Experts of a small language model.
Size: 10 layers, width 256, 21M parameters.
Below are experts of layer 3 (counted from 0) of a mixture-of-experts language model. Rows are named router (the router's row for the expert), gate (a neuron's input weights, with its number), up (a neuron's input weights, with its number), down (a neuron's output weights, with its number) and show model dimensions 64-127. Each number is 500 + 40 x the weight over its row's rms, rounded and kept within 0 to 999. Numbers have three digits each.
Before each expert's rows: "comes after" lists some tokens at least twice as common just before its tokens as in all text. This comes from a sample of Wikipedia text that the model never trained on. Tokens count by the router's weight.

# expert 2
comes after: " |", " ", " (", "|", ",", ":"
router:549556470508521420533491534529522512420492458524451460471541464524542509538538568439529456539461441448581553439529463491427485447542564468428548551453514476547509516456512477559497461479525467
gate0:527532510569555463454454523527452548474528484538505525445464471507519533427459467428533490436541573507558466496494498450452522558467540492466438521500445497528532494458530471460501510470551473
up0:483452453492407563502472465576474546453542509472425481523447504431461443503502517518546482417491495487414499454553472491506514448503494488543578518412525491524445562509453533547535544510522503
down0:521530470574526557498490489498544431429539555545460496459528489508571508487527484485527456535486500547487596479534494482502502486461451505512513506556445432536509502519502480505505470473463553
gate1:509523513496509514428531458497484535407508437546502529465534508528487544455469591471493416543573481479520586516502516480492541436480475539454561491467396496500504504514520531500584511527528546
up1:516502497536457485577530467586434500507472468517494445428533586442487468461478589602484462533460491477453558445499511479575463482461413497503515501553513501405564497546508574498488476516487493
down1:541496482548526440495492495446538514477526474485469492447526452503432529507451467485464545498574552449525526424407452570456470483519551409470430489455531501461566442521492467427483538486531514
gate2:554522539465437474445525450533547562512576425558459514491505442493596500482469504549496469502561455458504608473496512511534464512516537476578528615479489471504519453603466465569579519539499521
up2:532523507500466536513476469499415517525560596527561508442466526529534561445503465517505511549462480570456529496534527471505467538555498493492575463487486384469472547511523542455517508449505489
down2:505480519489491482449449469599494483475561487522545552528510507499474517499545467520458530564452473484516465522451523465462495464521530510467429467437502471511555564494467526547482475504455585
gate3:487535499486501448449518542499405505492428543473437525505497470521530466446513514533493474538534473390571533447511438521534476475496520446448529541485574497588527469493380489530452452505526533
up3:513474494514505499463436484489545494529523515477514459439494508454508450506518510502566506443488457532474499561464470519431463526474470492509485516458551494426424490547586475559562506490501456
down3:494493480517421468570442548555563476487455415582482454484548449503500422536536473522577498473537530442502481528515463551510587459470512491497525481467511507512485512510540522513554448480409441
gate4:560489520483484463515550430462483490530512440447394464493443461466602533507478466515483502461485521533496545491570488510479479472523477500498634571492534500567544561512498504452488539463501558
up4:532465453522520521466439449445504507503487506474462469498513596449578494515555465468426479418565434498490449535461504462553522503581491572495485559474476523478544481427546492488465535507515507
down4:483442553509487516453572497506456481445451512486535562503489455469521414487457513499521497500457499545505530522540500441469534490551483560488513527526527520514464499528487542497518559512545574
gate5:444473497528559449495420480441472510457455444475459541552547411502500447479462467472427505460488518508475495507472530468474458489473476514566489475538507534575546510483564503521535555504515441
up5:461450531517483520562508474542447507468514515478521516472402449522468535524515506539563502543529537525453487462537553514479492463517581515505494560581491486473494500541575455494419481476502516
down5:465486485451489551475453513513471547482504482532531530485482481501465548510530467463478503452522444475622449525481470436463475521509542466459511534450446536515540543485445486512482523466516519
gate6:466537418500495492491453469577517470422498472463535481469473446434501575461547467529493521470521458472506436456486483475516529554498457532540528546480539555503382553482468514453500539469567567
up6:476516478494428499490500599525496441579482472476489535559534556459531473492464438476452556488510436403429539395540473527503486462484520485547466461406514501528527476471455556435551507517529477
down6:544465506498474468446433518537481517506513517469479482454466433536462541471566500497488479445560517500501483540494526580594539471434525528507628506571485472516545550465502488574538558517580551
gate7:461563461482489473517529495465515595549565457467544466484481573488541553416529514490513490446472450479559447517481493441462482510566469496538524457479544477489416492489506508493531431562451469
up7:444525449566489470445474413462484570533584465571506498515542545438559541495531401554480599479562540493454499499495517462527507492519440523539563488483530509474456472468501492482541502550515556
down7:488493564458519478511486509527464504452476470416477535431512487566527473518496516498481482525485545533593526578517433515562597510491492552549519479563562495488518485519489508558449537450439478
gate8:565530492404501495480550524485445468493449499497534483454494479520542480520508509453501516505428437444547573585553563482486526465524522559504479514543491466457564486574481517550495498573557514
up8:538512497509583463554512476553442498500527580481559504434522489559503481465502508474505483462517532548545518480497487584554454472476493551444430464463505477514482458566421492544526457533529504
down8:462493440506543566512522499459481401465470524441506471495521366534504488448410426496533505564494487532532479546436479458547515480462491457434525524488569512565488523476519483475565561449432463
gate9:535456497470468540502489486499444552555497552499474535506474521504540479469522545451515565437553396559533558500544464459508518468486590534510560531506498493487425503526434524529534468553474491
up9:487472481537520526529599594486503514547488496495459521514494476456504533504556525488519502452505484396526534526452511518465482519484527511495525477442502493497503521495521568503539483549541473
down9:495497538417504504377531480560544465464533565509576547511499545472457521493475478534520587451461452486512514497479503460469560565482519514472557476503489516532474451526548544466477569483488462
gate10:462446477546483488538519496451468510427524462476390531471465463532503524489497472528598559494509497513479516445482485477512487496541536511477516569429492519552541502540508516485563590509577412
up10:544436474483459485472512479468497544476481539531495509462510537493500531477525537449505535495507516515545529471483520450490481401464492537500503551466529480470440513511517531443463508505439483
down10:432469480603498424508536495476511530489465454517497459492514539513452547519521457444528539565492478592465376465568436489496480500502498442463495519567513581532485480477469409489582484472537514
gate11:558583482500518506448469528467435541500490514441455518537487440574506500459419555452549514527574467509583412463518541525428402462526503526505497525431441509576485488512465471469483542471467437
up11:462496404428497504524439518481515476501502566497527383492505564503451455496560476530464467596475492535500485517480489515501515539499525460486413510444468528499447456443505470464496448515562493
down11:479499526526478476466473436480464515521418504570545507572474463528495552490498521425506470453488454464426500537534523483556485455512536490473504510513456508529505507458491547463525529515606460
gate12:541535486504422490580454450490502594527490506458469515570541460509504514488550438545532569514536464492535487573485458526421557462518602565431521449465583517508495430469525580518473491454507542
up12:587512504518469492451490483558534549436485495466526477540501490515573440449565482603533574427528477460545434509488556499521508445515482605485554415547579514500457424561534464468538523460504467
down12:465513500548490443519529533446429463534509496497498487484504527497487461467544463468492520540500425418490560506471428530572458419497486480450491554555459481450507509583450497528489492474468476
gate13:506526461499476440551503450459450524500490533403470550502474390492576502436542471533488469563478393477524478440566498443470438458547503459497525485572492509536433449506519519517459542520485475
up13:496530467504498527505509519510485489509528500528450481446439487412561502491471482512563503425451546491519535504501522467494485514462520452419515529541518545512543465533429460474495474514552429
down13:416493514492460484481508587445509482594445553489502529487554383482498544520460457415495506461494477492480526554465572473467499471561465512490526486467474451483501456526463513562524463496533474
gate14:495529476532455469524577531488425507476391427524500512524476509463501515446493454528510545450508484529504458536492418496515373422541509434491559512530508526561601514504504492518512468448511442
up14:536469548525524481510466516547565537572496574507506505498459503496542505498496527437534515507498514570512426499510469552561460490485455550526486533498484528551489509556496490437530511495420470
down14:449437548549450421544501505440425547535504439533569456559447482499483511397507479498482543509497543592532483454430485500527516486482510495484489524522530462496454473500537566515522503571504513
gate15:494551463502490472565496423488465465485509488518527477504552542443529496558524512533495477504536418477457559553486549486426532509560473520483513533436495496519462465567507511485538548447580546
up15:494555494448487549506500515547532502475473491521466548468512504556502489469488463535524614551566476507540526495538554572469485489465492438505476560500488443529520509515560486549438488444497509
down15:505528484544477517526499540539487532498507534538464375430513492516505472479557522505530467493470469489499543402488473488478498493617539478400481515504459524539597513526492517488491522506517434
gate16:492549490524529523491489517507385453468411563486483508534577453505497537462530531532488502477456542511490551525482507522521568500540462533481550451507525493494523508516518423535572500456513515
up16:496498585516510435403494439506517531489559471488505498510434484611572507480465531436521466500562537475466507528480537511488401489467492505431467441412531506518476449549530456514541409502515495
down16:474516468509437537470461526477542538464507472458511463482524490418477506450515547450442477516524492549524534463470522402519458519510479536510418557541494508466476449492576479450470500613485501
gate17:472560502486474443491506484493429464524456485481425575473484470527481473473464481508531443506465495435511532463506489527443545460474496458474501607570490531517525458519444414443458487541548581
up17:454539458508494516505475573580524526494496476473495429516520491507489384513447507482551561488527533492448431520522477465487501511515601484475551434493415533468595519501488549523448576533482504
down17:565482478481493490484448467508464519548494474444504472482394542495439452524559464439484518490459479545501558489483478475481563469546536532624517506519453431403501425591580439459562521533511468
gate18:559523466551488566529511472513511533460477527473486522468535448471519557502504454483413486520498468497444478462546470504410541580570498447448510497481505489509545568526478557408450483555479527
up18:448566404493476501446458509532468544490497486546482604463503535477540529493477516458508507510498479489565402512464531559535503461483452469475428535468515462514437442459499499579459464506506539
down18:572491474566505434460509459514540421512477561505477499489496487548518461523480486521489523434503516507522451507522557500478516469536546423588472541476523484500395464497521444488558469496493511
gate19:514545625512534423503475478559538445470505514464455484479478541574568550428462520529529502475474479490550537529534486479489422483490525434495435513519510510527482455484406440537509501499506541
up19:441479489457566473460497460443504511505500481554560528506531498491518453489502539496457552575519466450505504439499474573454512522469540586450546486479462504515517469432505487510490418502494458
down19:541503502610541534521491517498495455527539506565510472474483506573584448553508495498524521501536464512454562520508480455478491501510507528478468499476484483540518498519536515535479422516520526
gate20:489476514515546486480482542493439489533517444543476505505546490534524433503474458480489516430497495456559521486487500521449477486550579473485458536450473501495455459565470590557427418483472459
up20:522507530444543509531410482519502570498490436462474525527562546519562498433533514530536501504463453478508559524472488487445456478478496509516476424465493564522447490512442497547448426569487489
down20:549481535501548526535489520503529451526517531584504495461469521527491523525522459430537487470496559449571544566513550520460530461497548520523537551471477487465530551452603435415565482484423513
gate21:548509487551507504530564555469478486516560532545443486573456489547462549475484493523513493476485512485494533439614515460505547440484504521541505529533473557486488501520511464494512471454575533
up21:494519477490541542575527429548505549561432558535437482439625500570432490533551488480522499526468504536578410543518443517521477479472505466549491453524499491514487465533479538618554453492502502
down21:588494550513518454511549557489429546451517474454494502542484483479524479429502475527474496492398479522514542512482451542493518528510479560460465517434518506474536510540504461502483527567494462

# expert 3
comes after: " |", " ", "|", ";", "ation", " −"
router:547535499528533473525441530544546504485469562506490404479573479571558553540531529469527527571476506476533486460534479540450478434526529411479558577484494493520573529503521481535505465464531448
gate0:543472454538518513551448443528463495561531538520460463569499444565568483390511485420480542494454523528526520471523511486522480413406552488412528500531491491479528452513505506478502464418517587
up0:461498490515454491440535547517490496507443507494509529450546607463512489507471447557471577455524506491608457450513488455536521560459474504446517546542484480486506573479505451506537567448520517
down0:450557525500503515467494476487531449468473502521481514502551592509540493501489444498495445519417529455453522564498533491525514491498459527497490566546474434498518462364493505455558390561555459
gate1:481502531515468540498523491507611509572470539489509475530486377527493469547465468513405437516497495518568492404520503590444518507539533559512486441463501462540501517514528419537495549486508536
up1:631503502488504458614542487487523507545429534522518546523540503514547520484509457470472467478498425552505471510499469573524501477515541473479504469542534477535553470527442454487577525446521484
down1:506552513560488549489475440480474501540565517501464539465422512535522445486448470491457541433520586499514488524482487512449542499558509449563450424491517527431515474479514517458432508519528569
gate2:516466485481610532563476521501502568445569606505466492552557526501502433461532555522516508480388437500540544452464461473513525536514512515509557502456483518480472527442489519526539496506487504
up2:484487496531457446491467451425563533448503427467549510494507477486541530532465504493507507550519563523520494564476500500509462522490477599493481506522537463445467457542543459522523558520491550
down2:455567528485495529542475471505485518489479479446467434567569450505535545552486438408565619513540478513411529530476504481524491470503478400506545454517475470525565549541490510490465456560493541
gate3:476578549501607511485515476500503448497526536479552415439514484512557535495537508546483488535516462485500557483515537487433462504481491483414430528434483480465471480512497522546514453434541485
up3:514453563522516580512405470449520439433446487487543455484492461516487546421553525518489560531473490514506497545479479490484430481484482501475535484447443466438513507494548553478509504431560486
down3:463438451470519532537520430571438529571510447494530580594511496467524510492451577531472542516497537513492558492528528516463556500549491454460443507516443518507550464532501581538488541496481467
gate4:515507470521528526492445551485452525489498507601527535463543500494509539561421454531493500555505499521495449477515504532498531456540502499524523461496469487464520431449503518491518560518496533
up4:478482401500481464488466474528503524553512544470513572499461547489445484539493508529553501568497523476525524540451477558563506457537458518482494467525496502565490461465533480513573564531502497
down4:479569474508554459444541463460472494547485524466529504489508492510569484486515441500534484500526522485550494524513515534465431587561585477514531538505509492521483463512552526504539491572507530
gate5:566555417498532493614492428478524527441513479478511479427511524516535567509510489515451565523515496548509469495554503492516558528505560525455491512504523470491516523539518509531549575510506547
up5:454495491496454526486505531450422586559537513508526556543454535380543521530514607480532493475563462454556478547516490505457476484535541452497525467535481526565421461541512487530461532384509461
down5:575482512491463546519461462531528529488435482500531421486510469434604476488451538484532554508453454547458454527508468533465549565420530487474538497445505506590499447500409449559501494518474547
gate6:517500507504587495498463440538547489546521518486429454539470485433565513500451523522507512459478469533487544517554566453457478507572463432505551446483535461531524466526407518463544439446495561
up6:482522474500518494499502492576424516478500435461485492502506560477572519539493529491524430515477559470564507480556545431415531501491472506539513537540477541519494428494412523437505514434520516
down6:529443496518472467422496546504555526533449501523513487456503549488472492535429465515409512491568525489474523573516529545546439557519468554485492451403467497501488520507563485505479506494484502
gate7:549588520465504508501497500449524504487505574505563539515535514492516479464544467474510456492499521442408492449444474516441560554462503508485498485427568498526493509505463549442510509456518487
up7:480445486512468518503488431533503534439461513538486508489488501579502546502443566493501486530512572527554455581525516469505463488511498404492495490515503489480418533506435441543524508485472436
down7:489523544482573532506414537542522524457487492485458480510595497522544538498475539527580471578572433529472517471451422493475554508503454454511505440457527501557505552477477442438515490530496498
gate8:460516461528533473549528514475523496597491539516517507560501505496507510535508489574520525520573515488486531506541523497449533462508529551504553548539512511517488552471528500530526554515499477
up8:475511501552545511480548469495498388525457503486491519535495451504515549504489483445490522514448450458458540443479495481528476506471393501547520602497521528472527467544484544542472592489573471
down8:522426487450537453553487575536526516465498465503485466494490540455484507545496480474472483539504495455490479552524452545472591470513484497474477464528538504571502545427466495513485472506508493
gate9:477476412503527449589481522493533478465548487463422460575498470542494579534523455476582549529509513552478491465482570464490496442503530519466456429486493454548529532536497534504461529459445471
up9:477530532465519419492511537477504488465588470576591518523500448563551439530540537465518532519523495457493489574551519465514452512507452505493495483527470493488449467511452486462511548512438544
down9:542456468474469511424491381560510545485515497490431503546512484545449511505499453551468531508438479477543518423437511469452449496454534549538489490490501526424531560562531439509504482464521509
gate10:586430498554539570498489482498496507462476552466489500469513406505505549537444486543453575420498505516456416485535522545514477438497527477420488535532466475519566574467440507509510505437453417
up10:533527471526522516508575505497547548503526548520487572443432470494519526501492515502440544493424471565503474502526507509555431529414513477464486490486416469521529542495489558530457528554489431
down10:514529526436489562475475566533438407483494467481550529523527465440501540520519452534436455554512546520442534495474452444523475508457520539528546465566514558478525444454508551521479515551470538
gate11:509506507524472519438518502502556449580482485491460562504476513486490519494531492537455501470568494555527475462507499478565475483542534487423596492424512553583518545503560535500536500522496469
up11:543448482517465463488394442517515481514504503491409526477507503480504528519469461490529458507471512460466507441551532486507452441525494532439427481487473497506500520508503547463474508535475515
down11:450546503555484497500491467473513498517461540482555483510489466502444501514535493505530490499500510505491492472489543490458528513462517427469551507514529508598559455451479513502497559603491528
gate12:542478478547489573468472493429465569497561499525545450449544502520469419512462500488441472501561492525446452484550566521445512530413484534436536516502555535513567535528479487501521494442466461
up12:464573457515554525460534511508451505419511493436456487500551473487454533494489508509462563448526557502489486495485540517525557440510490466552440441492479520531482457497455451491487511552525508
down12:488530541548484442516516543518551531549470549525538566442469518493479551504513513458518511470480523469523493478462462463490487533602478520479487605502430494436513514493548547443509454535449489
gate13:491581496476559490561494450499515545501527539522549479451500426508539504549505511532560506523442501447477554485516490524516542460455540453464488501511496455505541477458545501603562533522507496
up13:472492524495512489520453468529548593474548499495528435462511425595454483505437498513528465468510495527479518498493511469542511522474529516484422508448514486524529475477534498554479534527480433
down13:463483512468483507468370494464447553520559488577547483441461464440479496507433487554508502488514476489467513484479566452493528441474488469507481532499459529523512573506533578534548518566489452
gate14:565482482536541496510466479540504439478500537510454429458477541472502455523452416438450441505517504508475484483538498516440532518554486474467495484474492485558563497478492502516599550560491458
up14:520512537565495483533594512456457532498497532444521500532505514500558499515503464520528558506527478502552540505519521501620411422434469486473565487554496448427447465491460492462451514442568489
down14:477480512537468495577477572463489446496397529542468520462598507495491549530479531422480492468453552558561476487464487530422496494546506522490607441447475494493493521438538527471461568534462517
gate15:511481491442528448482519454395570478517508542524526444568501511490476571637503456498481536540426470473448476532504543459451555574490499570506541563444515457584472538510518527536448445505533412
up15:492475539495529489534463528495546521419498555507454533440477485516467568582540422447440532554493483467522523469530422443456519555466465506438512442480496511502454468447493484446490433518500493
down15:432480531501445521503532568453507414557496504476571490551508513515512489488461522552432501487500512539513413507462587482478469546494471495457532462519514525482474480475485510418496523549486540
gate16:499463516490512547477569447483461533511491595490462477580545456551503429486439505448492529535489561592520535481456494505488549461464525470526478435440464530596543533441580491507501570505484490
up16:511463479518521495428478502514497499478491454513470527506550438446402386482506504482529527526438498571525486484559451566411563523521489422502481492485423523470520431430490523489457467474472474
down16:529468512432503532441518492478514505513521556501567537482436545540509483488374551466537480492520447507538486534436523475459504524493448506534501548470486546410543512476552547482493498488463548
gate17:516565534483583486530528555458483475472539593421522509551493523523524514482393476527451535566489562479510506431502529424443554486431488498522497505433551500579541492550488496538569488510461482
up17:525525477525543496564502497433497503535514502505522487523485465524557528466441487533496483500492506497498458436507391417521522453452518542474461543553494537545553521610483479516564566477538520
down17:547488570517509487518529544429495540556533464513480505541445556483485434387493530436512593501558460469553506566540552533486527523532505500444441404465435484450506447508435544540515501496485490
gate18:469444473511533480546503473408528519532456562468456527542558502557480498520431511465533462465579513475523581554453509512529489455540563528581514474472471511521549462507504498500509500430517504
up18:469497458531565629465446525458457485471531446524470551494524490447513511499514464434476466462508529545479497460475557478524459525504513433467478520474599409487447467523525497554501420477569514
down18:478452483550495479435507471483480520490522503514536419483509508478558479501501450483495595488464575506529474412501501502439530493566505481499592425513479532514416469496455491406489487488523558
gate19:514498472521513522468490473430502541518520502444494507441552461522447612562441461486526559534441548520490495457473580455453491517514566489404529527522449576504491485472499531575491556479487520
up19:529513561587562540463477439483542511519497513462537506584513496550459491580582464533520428546465561429443475556530463532482520527561548461464547485552483504540500500456598558505493422500618455
down19:439500399497502498511479434489565547539554475470569524462546606497528497438410509515503436523473493474450503484516475474506502472511455475521446469528492560494494511466470553474454433594401439
gate20:543518574485464494533513416584502491548505487449441480524514419491491557473501404451445446545469480444490526449499501510446518478569518501459471482486508450509570456495554502605485527487479507
up20:456422506519479466462514457498485457461627514518515476501500533485432484442517521500476569443481527532503477470511419499443448468553516467497515512490467546514539475504475442481475464499451485
down20:500523508516559482501473422446596521482471506553530520495507560498525459527484431497492476443502491398464594453461549441558487582439576411545473532512531555456439524547523561488481524490545485
gate21:493478427469569464490550438510525453563499585519460437555515471456434481517532474562568487488486574529444492458492511489502542453531545473460503489575553531568546476500511531510551474465511503
up21:344449456524548547521471478481547503456499503445512466448435547512529550576453520481513508538528510506496398533444543531483496452507463486478439499478507489478480487477521491489483455466617441
down21:530495563513558388495583542490492453531541527451421438402579445547548431513462509510544482599448417532525527560529457502512575505531506483572540529543453460493465515516484584479581479515478465

# expert 5
comes after: " the", " of", " in", " to", " on", " for"
router:547491440565537473558493481548555523445443536483435506473506512521503531522541510466500507545463453427531573460515452514425439470546573471438518527459513492574563540454596462560545485436523462
gate0:442543483509543509456429501454461463442499470557480464533501510456483530450508436484504466488445501560486489509462549467579448447557500466506412539457519540457560457491496492492473464487418514
up0:493509443456427486486540477476529594548468513505516518478554454572494511447564551501430521535548587479518549466520496443488509555430471483512502534467530476510456488488463509494488526581488494
down0:504519476470570460515548464535555459465533572537464389471587480519482552472511478430470505497439468580524560501427536515534508500521492415419427491454551501447494430512437505493476504591540477
gate1:487519434436493534523477554506546440539479474481556552561472486456486485439495442470489472521455410501574489500525475492488519487535436412493568477526531504498496457494524555473476451528536563
up1:555492583541454545490452536556497543507507516557487475461559546442575419533483531527474512457540591592480510538522471479457458472521558529498456494504509497473473564495511462500492511496481366
down1:513511452497425432543512486525472544519485543548506433525454436500447469589461531477566514506511485465495495500496488493499493559466531539492561503539442465548475484501531469590520488469550532
gate2:467488513490443507441435483426499455448533477571482459475485468481571460474498569536501561464511427419541543408435510485488429466550528461519432516471504520554520501487459436534450467464516519
up2:444540616462497461544417441481490503471447466547510520487449555521533521535521496537459512475497496476508461467450517476508485485492509446582475458470484504553477493469436443512506469501491472
down2:537494467520498516420526457426499476426508546551502540516495515480402583449442503491451504451493453610440492478497505518469488452433525379587532510550499516503479487476529453515494502538580461
gate3:559461482586469569490494471482496443520502515545502536466470562529525499523530462489541519542460472542533542565555503495541438496507533529482533607502416468554546528486547438572536481528460509
up3:542509473474457546516553561465460610496502504584524474475452490468507459488486485443523520541519538507495509552452503399487444492522515514498480508492491487501450522500491537489510486425468510
down3:517500517458453513476513566645496497557551453440526438566480510477497502463482564575449541542523514479505580481520520544519540490531553455544443474512501488457555523469440460500515551497552516
gate4:505485488500506481518519478520558535536456541524537517492550495486532535458536559509487522541431464471447515545571556510566485434511530546438504494426479561515560469477539429556461534526492486
up4:470525579470514534562472491529537442570517530462489494477475502458562455510496501512476486471516528541519519469487501479530458500559470537412487524402463498550515478490506491583533483561426470
down4:532499503510547471470500565503437507464499523544505533466499420540524516534557397599482491438522538515554447483523506532530464543485527561549531552566474480488460514528502537459454574551486527
gate5:537395472502484404513488461510529441472508453488462481418418524504513575529511514540489571516531501508501574528491440578460479443526560549477551501503424593548548552447491489524508544469491534
up5:535444503493529489533574517482505485478497509532529524556576516504504615492496452470566508452568517502463442456538495427507447499461496490543486468540511499485514450488448485470476454481514465
down5:451478528536507515515490502484496467485490420508466510498478483514463554459496515467525432505518534489476524484447422422502441476424542533562561515441541553503466483503492451521515575554493502
gate6:528460371450533498476455467532480518522520520501510548530585464579474522491557442574510550544466483501523466459546495462464568509519486505481525542457559514460523462441575429545471441529547523
up6:383437558524474490548416547440557467531546488509496515507500491439531503590490546451534455438540538492548488512428509537438500517445526464490493491490517471477498596520392504499483576494461399
down6:487459508429548504523538502452475530420478570472500486488505485507546541426418459545504456551483470514543533457573496536534485499481441514494536452507519537509528476487511629520478481487444531
gate7:524493492491481541494485488453468531427418515473461616489517479509531429460511426490508451517461510439525519505527527439510487488479471484472453457464540480521509458558499372558521447385441461
up7:460469434521499498499496529494511494571523497562508463455478547528584541564442585497446509525469506530447489521438485530455522495549477493551508559477502485524427527376468559484507499506561437
down7:508562479442531485469470510511474499510519488506447477543505512480478521562550605504514561497513542530438530485564453467550562555525500503547536523488498557497469562495528494490521517496570506
gate8:496483438515563552528536552507501473526477501436447501543512496483515438465535464483489486520539432518495568504523451579487508537556527490487568509425539521563590498512511499509519443513433454
up8:485498464521481494449528466509566446490457547474496475489489492480535543573498476498440458472496499528500527607430594545432558534427548540500468536462554492566570421547514541531561516480458539
down8:487546522515480535490437526536478487577523432497543467460503523444444517405469506493497486495575508552454468476530533486527514407592456461445466473458532520484405466506453534488525507545520499
gate9:547421459539537472464495515474535495514431535458477544471510488424476525531558417565503514420523454523491536459544437486527499526585548503430508477434469510517522550414496488520437468482494463
up9:453521491497518555519443535535494494474530466527490448540451504512536438548462557446506541571509547555538485511547457528525549573407551418541530543481473547558512540568499475484520555504515526
down9:510529508489465492450544531487522523407524492523521472504536535456455572558469476573432450552515585459548470493578470528470512525483489522522502508478561504498479484515482405531588618497475418
gate10:494489516528474533498469525471561485533545449465498523507485491452448506445484525530474531536486502526466422521501410552452506459536475430507542450503478433532455507503557501552509452489522466
up10:536512552489540450462467503563489479485511482468535514521406519525518507476472455471474465460475468482478486516533522468551467468518503554478494419500531577557469499511516503576510544508485523
down10:444449564533468531500484468464531454469468505515489540495480553480431477570539530511507534469533496480390535468530521533433447551512495492522475508547524494560488529593476480493491518429544537
gate11:510493470513462479543522523487520417538457445556479578511520432473485447422507482453494484532511520429498574488509496493446434420512482534494518486525555589448505546462516460505459537470526510
up11:480508467501490504497454559487484454539521484473493480512523472482436525528460439484538498448532533435465539526581503521465423530471520456474478503494557522406471482501562519463427487541525493
down11:478573378497471476566434526456506475465441466441435554569466422496500531494455534417519492558541510509431506512465486521452510481483443559486540530489491479494527502506412434511485512493437500
gate12:572473503479541495490475514495513487547464524572459514532523481460526510568504513441545517553553488486438489527497509525505551449497532488513548512520484525518512438491454467525619498482513572
up12:495475511539472519514467529511482468488446598495553454518490505443532495557430545493554480511487575513432427553487538506500493549464550518492508504468459496468465456486454459502548499480494526
down12:537529453506516520425465457525489455515502465424528497481494512454449520469518473556501542525522535376496530445493527402475559503487513500492565531563533532468474510508492483519570493507534485
gate13:545509487592532477505468523510555553540480516514450506537464462605464550480526510492509493511462459485492589511417506505471512476502547543511531506547536512552465636560514500497474455475533498
up13:508480501490440516564542542525527462417522438525500545503469600524454549543558561500531487443479510527487494511512438532450433521487472549411487478553491452580443491507401479517488471455473538
down13:553481451485495555468397558510523438459561525526443474441462520533465508543547466475445470425407482526506539517418571515492461486499474508495522554469516513531582522392523513481510517507442547
gate14:493465474497520566524550505513507483468421556542513454506455502519557473546495436476499470546464454484506626554547556515470531520485524464523514588503501515552546473490519479485545472460489524
up14:522501464527449497482538503538481549507505551478487497514509582498486492493519529496584499388488465478489501504484552465518487565546517456523437485454530476454481507517470532515490479520581496
down14:469527505543539504471453499525465543433462450491494516599553437459537489542425560544579400571500408479514460476512449532485538434485561496486495497447484507538564514528436484563523521546489498
gate15:542483461541532508581552495482543517508501521513496514505552494455416514490477395457531453383489500495514553416454454550402498516458524499536531454576482494502532428461516467472471581475503491
up15:574539559499460544504542453581435486511516445538503517507452467480594422436529458498533538495488519493507535609462522514479483544515551501452540603485471537533541483493527530553490496555506521
down15:534508458535515450410497438540496479462523494549445596449520501463480500425452500484504556485516466485524608550510504495499426437491504471425453461513527527506527508461526481572494488558496468
gate16:559517424549453489475464552551547469522458543495483519488512504487444463560515498490484473556448494460481540522505547459480542456469561505495530515528547522509494547452542474558614465470521438
up16:518473529469487485492578573460530476531486445598470454519502547433467523552503535550518493502522483516554522482438444462474492460424518527518463518515463516437429522561475482490534455530475478
down16:481405481498517464490524577476478456606500496531501563474527528525552472510484466504479527442446524528567502457535515500436552534503461400496566515468549462489456481507546444466428539530465515
gate17:597482535507472470561475493447472435535412420446489585502600465486500537473463480516475475533474464475531520534452529511530549492593519454446484460464510459498536507494514484547554477422422460
up17:533492481520420481541532555549521477492460445512481587467551462528492521554509451509488525524525503458556568486455559485541513488555540524453531440499572523470525504543550543514506498513490470
down17:439500450501511482508524479469517514523536425458482552526442486511411538513483523553511424496534478576537557530481540446605485534475495525478449505516550444486566458562526557487431538468549557
gate18:512512538585509490469437480524502538520472538438468574467511488545509465450537517455478534509490515523485473523506482543545458508506505481428482478525464509435575494462477533480446498486522452
up18:552508486476516487483493510528494518568567471527437507526498511496546420496487543463439524481554524457483486595527435493539474484572500550541495479523478549534497476539532529472491518513434425
down18:503483517478508448444460471468467504578548491541578504516487530528445473554415505467544469531445500565469486557468496527498501523472621529463509527589423450464467456539488513543485515454490542
gate19:518416547451594434491511503481474473481492476538471525481484497508507525504499517517450450561543597497464507461483475580510503531525462484453481554462495469507519518465479511537543512470550473
up19:550524513458589498473509442461544476525532491491509552503521493576480560616451552531410539512549559493462448542452485592478539538451496546444505564552483520495493539468503511484486538492503560
down19:522421584555435529511469549483464409515533557490497535516483513485545545510476427514499448492473487496513474526558454534449523469514497487441493498489445464436491520505446503476434512457535544
gate20:478463485496536498489456480500500496533475545485481579512459445563489444469552475508481520505423542445460528476509533546542484451508523517512477521472442527565504465553537571490528496471501565
up20:507488536490492514445471514544524529526514530501557479462476455552476479462488488505483571510481482426470513386475491505553489492514537504524495499514561459594507507523510467499566485500486506
down20:584453480474472414512519531559427503507514467498507529563551496470517453533500511492504433511502425528512638513483486532539589423470500489562493509487498519522482434436474503509470568448511524
gate21:503445520444495479501407491396521483482464468480488525481511497573561552469511471489498485485514527425517604448541499506422537541478472469439473517470539486489498501413501467510527544499471473
up21:475503556462545512544447543515531558519588472533495387522483514500503549553585528493523516499552564510481470450499520544456541467499478497536495489583471517467460478479495495569562484525488545
down21:466492461465538569520489507526515498531499480515510576501479585517401522457473406544438561489445411443468495454469457481545487482469510513493459456472520445417458505436500532490442530482502506